Experts of a small language model.
Training: a variant of Muon for the experts, 10395 steps.
Below are experts of layer 4 (counted from 0) of a mixture-of-experts language model. Rows are named gate (a neuron's input weights, with its number), up (a neuron's input weights, with its number) and show model dimensions 0-127. Each number is 500 + 40 x the weight over its row's rms, rounded and kept within 0 to 999. Numbers have three digits each.
Before each expert's rows: a language model's description of what the expert responds to. This comes from a sample of Wikipedia text that the model never trained on.

# expert 8
Sports word pieces
gate0:540523457454533522493468515464479508522476504478470497496411488532563461492520468558541446459553433430562528480483491521454514429599440470560599530528470537481449469516451505415441555530494526485563528478455467458511459506510496501421507525435460534517486563529447443518398429509466495501513473521482405513512557480476498551528478500551514511499478501496501459510456445526524488535523
up0:545429523507476490438475470515509529487538485445503436516521491527494548558479553431467510515479489496483559443566483483556472486343568460449465526545523456530564490499524481521508574504459545492521500497516490475526514497569522458537487476526545454494429440434512529478528446427479501489505491549386490485510508444456517460512515511490497434507462615518527497478521528467448465496465
gate1:507505562531478491519519426517494475588529571585508557473609553537569497510490453462523468566519446445437506507473495528491514535516500446446535466523537479458539460472532559482576524468576514455528438498441467490409499478515440496440447438493541509461500532449503496441521446569437523511495481582493542527505510447468530514465521495513487498521547495518508500485511551486542496514420
up1:441538483476518506474479542492499488554445500457497508533512536489508552578530533492406556528506530511551470470459480493501441501544517430411517474477484551609501555495535533503396492521509480477564477531537493515483550513500489437494459480485534387523487581513523475532535527538436468489465530471455476568478495509482465525512527536456461491468419490376458490478478522489504511482586
gate2:487487573397500503443491479438476475529566531489496449432468482469542448486541495493512466485464505544465442530469555535422510540501436494542511434524516554494530500498477540482501578554537519514502472529453510526508466604473559486492491507423513435484511537479498463509447484507488465540534520571486481527492573507518595486516502515517548517542470525511430490440637509442484537536526
up2:505477466505516532508477504458475420445400542466513455452535520541475534500480482526446510511486490424537562431570526492572531435480479482458543520469458494467429573528457473438456501516524473459572615484506446485473453534482527440487484460455576535520496485442487550493456501474493493446469492526475469509478449456474512537532569518527546521446518485459541522498388557524517521491493
gate3:528476525562540506479521536454484502549503510487552465494479483433490444534506490545533597536437511505512424495507486455454477502533479517530480514509457557496537545477499509453467480477482500494502492421565473535434534457503440466505592458496412461467536528451502462472497459438524443509541583446438541475580521567495511545495536477484514428556488504549482534497500498552576593428468
up3:521491472495439479472547526528508467486471445445542568479553405493580502516489520543461510451526443481478528522530573440507496539507488585590550503531639535520508528519477481500473475491520444543514507522515495474480479505529530477494509544505519565468535514497448514506480467507464574511512446552476429492462490401556474525492466426516564483458500459533574511500487501462421451541445
gate4:464516526487459506556510500476556570482530469538505564483458519458499475486433537568534542499544474475534573553508450535388555530538502500500500481462474480472496445505479478571431485548499462551502546485445553514530443453511523502542504472523525425428479488478483523583440494488534503468508505492509508554477475550592505533519552565482528514590540430520526520564452529546496481448578
up4:505488424480474520424430490461460535509528493561458530483503502541466421515534545508502546482468452552534552449470556608533461512506470478531521469571460523534548534532495427528530504497525446450568481478491487544493455481428490470458455474488498576530556463506432514569518525502517595510445489505491484477485512379468475463522547507498482483454513513491492509415529445460545504543454
gate5:589500511503567523489489459582473459531544551370503473502480537512524528470470473546482513529438537526473579459501555507532521433466522490540488499506549571511406465528452463533527463496501537521591539474557499511477523575519533485462463475505512559493476554510507480479523477495468496551420522476498551552562468488501463507556499501431521533564461472580487434467562495544471507456509
up5:503545504491446421509553517543555545556513502548506585484489528550534508581485568475475549547481494391451511531637499563576444497548562545522504431494516530473468460461516570500535490547494519552467472547500513476465488479515430520516462475471478507483458529484523531493442551437492510471513459493538473456484528448455533486483443485545440522493501463503508461557567502503544495476449
gate6:504477507483460515514521521564455522409473482405421544367479467500532467497500457472550476459518495528461498465544515524540497496512505477482577554518480475474488572424534482449483485541521451489474479490511576427545518554513531447523451464504523477485478526475508498467473519511470580510451436457550512500447524550498542518482491482505599563473478515529423486485437494566565460557502
up6:450528521425468462493473505485483450508536480513492475525546487498457585562425583556484575543505526487514533497519530516457519497507531539501560495484447493498529516484599547501519522616538536473602520583584448468491470482465411560543484513468411533477469524480493500507538439469562481434476520468505533528428457522506516487515528488480464480495516491556546545510538484506520445479530
gate7:542458550517453508409535530429514472491536461529509508399494465530570550556505478594512498433480490451592483486546480472448454489511527572484526471418492459498449504497505517540551408491516507556485483491493484512521497509536538535483534474502541433451459452536545481489540493515582544477417477501506472555530437447563503514473489424521539482475517570517540543481465473451478536492494
up7:409581489551474491523482457480426478508546455487502532456554463496465483476518544454515482552544450544441548541506529517503485527536484576446566496460561502492477438449515521499501517459518503586554522503435491446477532438471521491553480520443564488553470492507522536513517565494474476524566518494554490520513533452464529543519445525503472492589487471469520422469476570486462551485381

# expert 15
Word-initial prefix pieces
gate0:502486500447467548462565537485543429483519606521430471551540475451504482549518533539528522488496449470541560414556526505524453497481547487532493525478504473467535545509514441524500428467496588559471487496482494545576524529556516532442487585475514511470486543495474534451534524508521511462439562560475531469526516465440535517493510472470555411527544552508453570432452457487549476464483
up0:447464506534563554490480446567548523494541508522574573534424541473499493448545465542456512493459475488545433606437444501546444504424482447533549533488535506600473561531507481519455518539494423553507554481491479495469489530521465488503507479500458521449475463570493522517447465501515501527468481490525512562486569438510518538505427540531553571468425513554480510495507540502498465525468
gate1:465523510546541502508500499449473435476480499437527491528567490522560517491556545541473522443513506496438544431499453469501474502574514502507556526483511505501553539570454556467464560515502429511508489473475524488461435472487447493470439530500538442506447489467449527540545605562500556464544520548448481495501498568503463382503491494484452546539581420486523555543495564434483496520507
up1:546539482489535557489520578394496485506556467498515572575487532527478493545468465506577499529512447517476430464502498559450497411535556511472470487474531534491448523497473533479482488468564485460446538534527519488490572486443548542493522575536487445456558481565505446508482440445435473598502457482529535449441476493489495486458478533450480577498510581521475477555515509549470506512515
gate2:440491485545456490530563527526559550525505517491439399554513525426472484419515496494522439437498472485528512463512411468468478489526554523548472472603445482510511473562474440452489471498483404558518501538474535470497471502478489536475440499454535461545507465484451420478529523480475487546500566511450567497510436540524506432514505520493551484528527492484600508492488530491460414464487
up2:498484460523465554506517483523522500543509466481401533451519460411537448509521494506469575481526467484546491503440489563504554472530493454488479568454500507508528494523497437487534490431548491549528525527533502537482520566520522509511453551561454507464547469460478471505460533503438431467491441455545600603451434481468422529471442494443538515426521545451529535520513443464477499483562
gate3:457547521483484574514527497512533562489466448453548458490455523512521485457482468517542515510454385521456485505511468520542512544487480534520506540460520534461462504456546441542505564538548451519485478479501527436522498508546507431549551465408443531413447503566469501533516465535565545495439542521470554477470548436494516471495506463513491551428473558483430395439437466500512492514517
up3:508514510525486441425522514445542525426461533527531545494495444503484500511458530477494486473541516544565525445533519603507534546530503459527474498524530512530514524496498380524522472513514418510473526499524453571523479473503524490463463521488527526547563528524444495505576498401475556490548479453479447545603437528484476496572492561483442519472437476479460574573522517445540464517513
gate4:537462501507520457453517530540580476469523510460514511530467449490476503519490487513506481443473549530496464517498544488566416543536521459533406554395571511489512506440483499470510454448484509488475541395471526529488478505422534557499495493511457434439523497505466383558461465487507510409489519531524511452440446590478537513505483548442488551483474464513493493477449508521425504496454
up4:470528532491456504447483565475542494501422569541474586479523495531491461471474525501467550510481517461459484517469528531465512413537450459552611491561530509469533515546498429424487517468520492506526502569499472421527442490521427515445503573472537542470503506528573541516460483495561511513492535547528494485570440514444520526505505526617475548513499482536415521526539481531543505544527
gate5:535472518510563437483531444537449522428455453493614446471509550491561541522481514503557493487499485484519455514549513436400506491525459540493422477435468521474453450506574506511458430548536510493505482544530492522600543451453437424441479456533487504505463513535526523469480490467537495483501480416451404523517514449522506511522525452516431485521512519456505491521547514483493438540480
up5:527433547410459542473518488501508461475448461508451520447569498507565522533462477573479461475486490471484471456482442585471491529506444471441497543507489447542500548523559513443434521570503615480571483508450469506466439558481454629499458489504533516473421479537526517460522495519515449508534500471494536497547514496466454483476477526493550584494543555470519505535551470479508476485504
gate6:433464453503548484495464481512441473484582495475494479473516559536543493497511557474521509550516490446500505461543524510465540453529450472534514527467587504439527508452499517458507482472587540478592446445474453531533500582477495581481523515482519541463489509472571463365432512462538544492506512520576447552487562470488444564485521459477502465444536514513512478446553538504508562515494
up6:545509490518510581507619511426457489546529483519537483537541517515545425541465447470483551521475558469473506425504458490496498522557471543481546458498557503477486496518530508538437476447516490480464533518542559486580543492458565466424551490511505542532498496528465537583440522493500446525477522491488514481445491423427502476574515571445446561466501481505582458476476478503457513546445
gate7:561573542510511552458509478502496528502503496483458425521383478471462460580526528457568457478577470563572572515550496552517533472475532437430503423495507505502551488462545462535533426525525495477493475510517526446481541553545536484462557482502428548490519456486546472483498533543475575479492538509536497491479544447392538520457527489531468486506435531496481419483511469487532519510487
up7:479476572443492495533446458528518414538459499502470511427502515495448478484500489470459501451520501463463513485532480454392488493450458507511526520516438521607487485473488539489430520517532539493504489547505507547569524490449501404525530547540525570552465490476415486581495497464522544499524503494583505505536515497594425476566462592445520496580533528537521485498497489539499474482458

# expert 13
Mid-name word pieces
gate0:465510528397507494497460501569449532503480499519470541449471527480462480469509429457531501529550558502459466529565480461536437452560532450542480450573404510507513507453592470518464457440508513484493463456470484450550488516554390463490428468509476476480476460481495504495506515501417448460499520521483484565537513432466472538504561508572468453531445432527522511469455515458503494494446
up0:468588561555512465478513487501509508477494528503442574489520455458439555448514565523559457544494525591476473526475507558456589516468460509466485534469460418506484528502487441512473509487509536546584508477512490513431508488430522465566487464471535521519515566490498504531525551508603500510526426494511465514517502489520430438524526528481449457489538618436518500439503468559491490487467
gate1:528550485366525542493474488535563514477522518538488589520487414579519443409487516504407527488514471459489470447465512488533424523450544457477538465551603456543503519475491500448496529494446481464480489436517473493459521494528510492521522497505458485533477516548366514509474506566477433461493463533520474501496514529529472492508505480438508509436500499492539445509536501546546492458562
up1:525479435548512516477506483537517512533463557604432512500492490428512441561467489553490613454533486473479474459512438510480501530458483525498495449526499534571478520416530576450440464477517491531552504428507437565449461518484498462525431562443440508488503530487435494441501490443509450521516572465560466491479571561461493483463494507517557556504487508513533453499479440476483492462515
gate2:419429485478450468517483500440574437530533578555557563537521523469530533474575543478458600555550521496488535480526493484507478481454478547433513569470560478472472467468500500448528500479463459429497470503456508546532495490451541493450516477503542469497512478621432462532524511482498448544490481518543527470558522559471534458511476486526509485473487506457552467469489515456422452573458
up2:433539467553472570452528525512541507491480492474484558545363487542511524492532496437434519447505439513556476470469542505600542499540480492514512471432500459499427457504500470461441487543497564576523540467520514498480465526470454519466466477468493489448493437490447492530458528506511524465483485467503453495489444464412489491483420527500554474522412530453444480518431485476476503473418
gate3:487477543498532553519539556570448510475484545487492501495550574556469515550451555519507513503502472506516471569490603461506522494554486489531574478545513530432494432523428488493518491531456477489565512444404529528532520440491503527547527469438567529447477543524438468465463460513468440537512499477470511535446480561524493447567505515481481452471504573579466452428567509477488507446535
up3:508559554510413471441446445458549513456525462534424488520489539466520436481501495451525463490476452535555496466527535520502451549439522457543474521475478557508489523486530437421516567448436546501468497499466577436452491507485477534480469512533447499534476430566560482523560525521495428477489507468427502502525537498489460477489534449556525559417488535505454566497507491603452518484497
gate4:456475519540510512518631485476502548535509559497516481576580478559515469538461501558527502507501547495440454517510536552518580499478451474482424529491544549536511519433478557525429488508483470543522521476532569550507470469451495572474502513520497531436503440565484532584527519569534551519508559455513535489511448481504566464447501539493470504505571482489489568411460472532535497486521
up4:493571463471474493506452544528543468557428476430441537499426515495404508474477504395421471540423521457482453484534499547498546475544523547521529569471530526469507521540449491565467462461477497454535486525469515460478486512520485515500580489443524549484573496435559459459492585488572472530498526495507552473523461550507459455545459483519516504453516527538540459493500513558523473571456
gate5:541455484501507534547510445473448505454429456584521478483513524438497482386503484503473474441479520457520477488483504550439498419503533460490407608486451447514548514497438447470478455491467471561551453434474453514537519466515564462481537488497476514526423502551405503500469457473566500466591535538576510492499467481527512515488487515536448498503513513498553535517530523556521506536467
up5:558535530435464531484558542542438508467499564516481572514432467503497433566476516521523481467441450461524490516461527456485517515482423563506489520454466553508540507542524528491484428486489511448554514562503523435474539495502499521525447553546420471422500474470528451495482524444402512495528437457483450410492521497541531462393486476568544519495435548537481523491497505502469491443514
gate6:475503479501443453535458556537539512504458483531465494531506452495519529535481444510437519576490570557467511427544551481494516509469521497452480513462485472448478503505468387477486466488494503475509487515503484521560537534484454540446483632474492400471461489470515570517560501427445540483476607462512470510516448552549501512482548495512535504550479569477526475515559503469579565536531
up6:514498463482535551523478522580562495540478499433463511527447482492452511519511589515496470446513455496495498520524539479535567496519590527489475522507501550522539404522553498520425471519421489513449467514529461468485444478473486436563557483504600637545470501481455476550481546516533528558491431468477551476508478544543445460516438570522507533520549524482487462508551512480490450500503
gate7:454473519542471517552485530496439490578475533457500474536529473455618481508461428512505488459552401487468480429520476511483440559517512488423549467533461483471527485540511447510573490492487398482500497549550477517548481524519578558460523458454472451499510573497435539538528474534547471488489529565508480476554508522544538462479494500480534486517565516482526439502430543543470439515443
up7:484589492516431502545458497445491545442530514473572480530499492514576486473557528490473495530462477537474463464419474450515541456537516487556456508521518507517578481471463472459393536534533539514457544502507569448569548508532449399510453553537452541531543455507495470451448492458471417534548520521528502484529447452507528503571529492404533504498496521457515465464537523534507526509460

# expert 36
Foreign name syllables
gate0:422512500499597526492471564495559527504489500426528462517523494513409466421502423540480571416482572538500493435472491510449489431461514460588567504492475442495539475534531468559499521543522474475472534508519497414525424460478527478465537505492507532463497447562531515471526517489500571524498528470477553503471547559512522496508500521518456571496513427499500554510500448574502498574496
up0:481509580525519522586519500509479508468505556522515399529459538567442524567512487464520432469488446492514505559476457524368555546503466444574469516503416458420515480528464505471474565451464492522508487468472535525434521536477524581482499539508547493532491497438551469552474531484491455448549476516513465498485435452520537533438555487485544488492446524447523517489556460508495470523528
gate1:576502542518501553495521541468569514457515553503522468492580494529516561552425487582423515516484488461433466486499510464540563485468518475485526496515473481577547512501471478486496505544462540491509489433442412489427519484479460448510437555563510498450486494511496452433455471438461457456525408456444524506537546533532503546510482511530537540509537577414556525476484443550478497471499
up1:485461475530454488549510527516468457612418552501460515512507538443448506475526472420514493539584534471472474447486514527501598528552497530475442492435476473545433468530559502477476441508436521484432504524545469518524518491451516493494508483451465455565464458553485508490521485488514445498519548528601438495465506631510525460528506524461476532526484524522512527518522563436527499531447
gate2:469479493562488446524516461441458496494538477560481560524601526488521487541510551528479548481431444470472529473528493527516444535484526531488514412557529540491532464484489480482572562484514491520509475486518453552472550438549484550420531487474467524497523534443430487487487525478500451498514584473436546517508442504467538472420462435520593534473571546577517522431475506496453448465523
up2:541611497435449532479538535444549526523465473521441512509493514474561515520513481465529490494470485551532512524469513483503541497439472533464509508531567499582454552509429539522446492532470452532515537551472520489556413435492467558528529493482501407451487535540592497517479523520490501531488524508471493483547476513564532421484379545486508487554521550472519502523465471584443496504571
gate3:463443477490453508530564545440463578473571511496505500430509501526536467469571528446580511461472508506505536434489501420499508498450536433519523502516562522529496531502518465539530429534518477500497501487482547565499487545550446508435445505423450410518494455459487543440534476485511474570536426520520496514484431496489507521542571479514559543487571539485527530473486532551500476409563
up3:452547430509533507498497435412504425493440474486450550558481516443484484553462434477509518525523525473477595514539480508490533481499490489521558481551521461616520542465474521534454512469468477501458545462506456519454497497530571510432566562560492590501450556495431509435511494471493472475480529528446440504485543545537496458467472555536426505504453472503438527445473469489464502530462
gate4:593543456466464507491465570422478528521487483538514601509509487541455565407482478480565535492544558473518447462447474498542459488478504542503539444519514531494502492521547507445518464459592449461555433527511518490527513498514498463469511492498496431565549493527499477487569565479517531477502529493554553476456445551552608521502512516485613451477430501507480517481522469492502467538509
up4:434467517517545503498532490526452498568593580567498404457541533522507548536525496572476520457512537406463557491516468569400552499499476519528565491447532503471523564448489524534524487501477478480476507465506490496471470523493511536512509510512481573454444533495462551465448500468479450523608483553556532544438531452506501485546446474420466522433505486483512510526455509517498495467561
gate5:564560455479477542494499499488455490496426558502468502527444493430456462518503514549523506436408483495514444457492487521510506541561525525447437449516516509503505549479509527575478403485498447505503505477469531513518476519471544432462512485448477467499441403449451510459537545523452586518518489452456463476471412564485426505561486448548535503468508482560485493448543477502524426535553
up5:433480503534444476560506533534481492520477511547503520489519529509477525469497486507554507506519588524520474509438517499563412530464487517458482581462490500558508437445507435471447516526445545536580484551473527425454542418558543547436531484551480522498508552544438470535425453464544415496510495522568528493518505479501498540376478587504506471485513491469464518490547512520513478518552
gate6:495507489483509541440520540523454471534513509466526526441530528509487530545438586462540476517586453568570486417456543462531525538524441517511533457471507564548470518515435511495453506538529459502433528519525563551452411505474460435475529531543454543480498509519461522472429484551521523434466517542429476537476456580537510511524465499489523458492474506468546496446509600537467426518507
up6:510498519537526458520515524557445450466465443493532482525491494503513465510513506514504538520543638513395468474499487467457463510548532484526491425509475426466461488425534477539493492547460529505511490542434510445470507516542558511453449470432475416493533486492560480495441439550475502509500438487586541494472564427490576544529516546492555574547540515453499532446464501548532476500510
gate7:555407506465498540519514457508552532381488405533528555503520482465423607505544554480465544532476527510494504536449527512447440505495492508513522517529509524569514492521569515374469524496476538496545535497543440507503513479486500486514548558536485501454540527471476465486507548534463505501499536536458550471417428507487476410485493504471513443477497543486547460481421500461462493449522
up7:477463452499520492528461516511524526469508579519476475528517486487484385428514476485549457539532485438502497566490508472442494547418526443421501480487502547496467534509505453534473450522492506565539523439459468544590438525465541520482452531547546535508577523518479561421500429515480472540467476575523522541521503537450505528572502569491511491484526477500475508474606483575545529510544

# expert 37
Consonant clusters inside words
gate0:477480475505469513465475430510473488429489513549521398460483493490506491449488532495522459550510474483468468477513565478492519562532550473493419510496452390509506488424477469594546496517491570453618509534455582489483495505602491526492504588549449488470478456513480458488496496537496477418490481476471584503474534465513468476527524543502463584431475520461465496509494562494496504490478
up0:466447475453527484520490510522519550502480503514451561506465489471538592438535463516542512538506545541492442523464435453478442570447515515506578481536550582471484513468541515456550497469424465531534530548556539566469508536506539504486503433468574461545460483491507520502520479460529494489548440509505444417451512537530501478513471541523577526528527529608503554513519435423549553495488
gate1:415516457520487420512497465445521519476468428510520524505527484461515455596479451490552496476502441538440441484448474527450479518501475515469497509547508459510539509539493492498470510560539516463473524448478484534447481503530482490619449553489482554495514509478472484549511525525486495623511478484473499439401540472487441508524450496431574485579550495503566485551396466503506524489528
up1:575400500509541530526506509501427548511503560511531557512514531464441492448508495477514506470507549486478516485504446481530550529478514504488551438443488453481475481491515523567435458503461436469481457507519475543498562529403476490540491503512426440504505481471557535439479411514506467515514519533516526496476481439587551471437548542504467473494426584447464424445577478444496512552504
gate2:501481504453426474478505515493564454495500495525536468534531528517545494470517612604479392517455484566537464462475480529484537553505468535494466489395495523487540534544549514470495513479480505457442583534555490426516492518536480544510459554501543487530594540440504539524490471506514538421498535499463411462486584505518544563506518513499541455483539566461480535514457503478464502469480
up2:511501412549441539489511552457500453468487427556515413493521471480525500472506537461510538511488432436469504478498501509501573475548520504372525483510539489464518482498479537536537439475461523475450531537492502556502508467503442385500519455538506514536532504497562463530467562492510497524493483513423497449380483502501524470531490505510433491429514563510433558418520502540535446477479
gate3:504455441484437523495506515470523501488462555492497471504544492476438491556480571513509500596517500551504541530552463494514399463499430548485525496497548495522482551404490506419533575537474593526520512525425512416527571481500559483524538428508473594510512491434511531530509464522521524494477502483567550455514440453483477544536549470434473508456470514461416524487513472471494479510489
up3:470583578488485483496474483577448486512544461508483516499454431401452508472413484438554454510474481516440471518505504525428501492481484492497459495494454536557455571469545489546452502430517490520450498405519525561470438452524416466523456481561513431462528486512487551532450481549462488500505459563438522509480464555582494466547443540527480522513498445519505496524483446508485515544498
gate4:527470506505478471523470534481562448529496420549506476481543542584483499490530589450459527544456540509583484540513535503517548431459445582500483438423498520604541509497544464532509457511477559460510509459503441517514495506471482473491527509444486490519487491507568529523567571476450497500489546573466564488533516404514516493509508555515508500529547507438510550430488560489448552448462
up4:503582437498547541460569486496507497526507452566522517506571504591497470512478509562499479514476526529449481517386509517417508479551503500546475556595461507469574544525512539528549532509435492524498502532477509416485489533484517489480442529439476578501449488424527517527479413455559545473460477499503538498457433539499498493518397505464515491559512493540499557473520454494506504531542
gate5:565510513493492513538561413528498482516551581527575467514537525478435552533513426504518407503444515491535513446425489492513528455543440497546506458524508541500470555501532544560449466516510574517487543558571532494472574549453500526498487413497538466524468515464484530453548500445490469510527486504451528521511438496536475519500497465536533462605498447528564481489535468405480530485466
up5:475560537549481601416541534549536474467449462472495525515499481470491501436492563452505495416502443488489430569427487511556524446448546440425545542469426526456439483512429504491524540473442484478572523526493510477501528479505467515436504509403547534479533540488468539511500470544511538512480498452479527485499490462462507528481570514467450525486493563516415447520470481522531458443511
gate6:447477418568454536470535495501508541504486512492456509470577562464464456520463511458522465533499517477489449499498493494547473457570486559526506490476428474495391479484513538461540480572493541448515552484584417543432466446487425443482478514462484553503468471541498443504497455471522519498475493561484488472501425446474456514502547519552576447519465475451499452410462495451487492567490
up6:577502557445495544461566492498485561586498575449525517528528462470557552472453459535618466557506527522509531501495439530492518589522559537531524573471523522480519395483507494525520457499478546465466520488484520489508549524437539462480558537561420491495523501441484496463546494477513516518539552497446559526503549557560504572501510442450448504550480533504476497493450497489543486534514
gate7:465514414521517410491504490471481581542477447462481417481563494423576451523537445456529558457502548472506543497588471485485503559497465490525447456470564480535496539534529530502517479556455524515501516548520541552487427522529456464495526450493457469448481457494527512515498430519498527537507504474503575461466521492432520456499468501490498411559442482443526549510579584489529516485534
up7:515482509549548476503501491487498519455611512537474512513504519443517552440489529492495537569540534551452479446546498520502502517536489493485495527465479613435540476413552527521519502572520499487505519555476466494583551543461441600512468537473441523547546424489541525477459509448546481529449471487531511524498417550540521485488537510502470519539535518577444524593559477500488449532530

# expert 57
Foreign name endings
gate0:466476467480518509531498529458523403547503572580489541479496481498480494463518485558546500506473532543498522526484549479486502505518575537519487511550498516457517549491445589528398492498514470420539494495380511445506463575407508534524464554513464470552482438464505572521484532479431496502517513518530526512495444372477462443473551548481503527493496427513444495502503461488462498522472
up0:582520450477520438489517477522542507407497483438534515521560478534524490554508576492456573543484572448560517494492497518485443537373505447456445518473501482529451474490491501508510475516489492569497561515600500479483511479525508469536589537461508521498507491511496514433494438511507483505514456502516495467478489443504522507535488561491454501554440533478488588557435527532427437529418
gate1:476481475491468493517452521494469428437516494495469600429452590462554491497492537521467481537459497433513487573496529537575453505554477562493494458510417520520363501449488458521483442539435539496459532487423467494493553477470479461474457587473510520469507465487487473589461510479475540529538459457516532526457499466487505507496515529521439473491465488495423440435466518465481493509521
up1:529534482455535463531563522498595466505539393448529512524477542553503506530465476506588460503478506544509512527440464467529478442445457464554410532498495456584481543509576527501485513488464445524585571441530477483482526487480534500528520491553529534452499536559517536417513512501509504473530497453499509412508535389508540449449537520506531532498517506496497551516507506521509414456471
gate2:465519534506495480514514525385522477481506496545563589453460535469568464528470449543443489542474470492541524450423507512571466550480524496548523463465419502460519513499477472442438552466472478412475463505575508497480508490524523410447535429523477545481474480530416478503520527560472532456532523566482495459426511435540496531478452507547525502467535492517425537514471495487529570513478
up2:527551521530509490489459503581433480577546544469496499552523509513449470505495531452537425473532453437491542436525594536540498439447479467485455518461458559578484464527439471536461476458445525510479524499557482498477482517504547517538473457498501563459524462522506498523492463517504547506565544415481438456533492608462477458473500453477475476490468556470510467499477550567546552445427
gate3:489520502475541432452418573507519517510560533492498425465562493551611428522456511517506470433469465479512485465514497451460523467549563522455504500504539373447533483508521517530473472476445531449519469513508424469537480539462517510424524461509472437562575520515547569494464494468510454459470546483535481495462507458517540523496506534475471488416485561485564483486519440471502520488556
up3:470514513483541549554553457493480479453532427492488545504478528482543535408472516583566486545511545555499521550565441474502511526537491515497536522497554573465460455515578518502467562579539457521458504542432497532442519496501489429482556493492534500456497506448531576473523488462518533482452489520432515514430480548530546462543488488496507538592538491532493470452492558528496619522467
gate4:460549529518478556501497480509539474569524542543474459453501512496486570525505558554529586465584499514495430441538514556599523485544488542544418511522528458498512443483529508484480482501461528511480469449467450553511480479490543459497519464470553526550506502506481501525516479525529385476449543515570444457535495486443507485483477492503617498544495555444423528514479475473470604494486
up4:486444519513457465556521513446442513557493485458497472427534563490577558516528548549490396500489496477498491500501474464425467534483492452472489490491485573406571539508428553482518551552566482514509497517473460480537518490483491545496524467558524533512570420476481447562549520564449514515541513552529497578493513440555536452504478460549526509551503472491459510437519480478466570559473
gate5:459500418556507488552480565554490490416488498494467517447536505466502564494465488522440540546531565563523500488437497503541502505560518483476527486461502556496526561454459446458453526571539444502463479453514519482528532554563486530514576456484490490469488456577488496540415467498497586478574468485407473527539470510505452505491581528520511536468439502472459458545528554440483502535441
up5:498496495545502488564532489532501517522570608502518519458538518501549438470520507465486437533489486500523517457500563532463533517479496456483446533520514496482527507422496512501498528545514531557605477535490454461517561460424529399559478610510508489479459519478505484565591542412484516490528523467545521496523524425487512572479495520514412435445488509505428506483510509519529513559551
gate6:507525475455465515460416459522417530449510576527494538471476511505500536466515516403441518493459533506489553435462545491506535477452470409494539482538498480488466524456468485526539436391500444445492485458578490535527495444516500484499483519491529497460464504568567518570498516520507494543463523463480437533502449538524520412491561520516441513403431533471534505459499466464548515536552
up6:533442439458518459532583511486520442535574484587505523435504432524514484563515477510529447491527500524496544583514537442522486477514514559515487454426515510485507464591493537482420608542450450519530509520454502480438497472486461471500424521443464499499509536563528480499531491444547514508521530525429472579532519455504503544445477464481484456546503549454485539496502503595469503494543
gate7:530466527503528433508594533441508510496522553472517492473565540477439485522509493490485566492481535511482497556438452537460529511508533505555530507439511553479541561467456462434462497527521593560552541466534524389560498436536477450516470508506481486494472546539487502443503468535492490521515433514512470502522465424499533490473509480504436486492459506404492416388576503505532497452458
up7:482569505550512523492539447448453432485467586504429498469456533457440483568451456567457507529507515416522495487524528462461492422480479472513531401421476473462487584463501456569520512531509486525471477498516493530476533428444499529498518492489426507497548537529473554544516552543519540522475596541483520516502552480488551482544457445484536544518471520509504447503538518511504437553582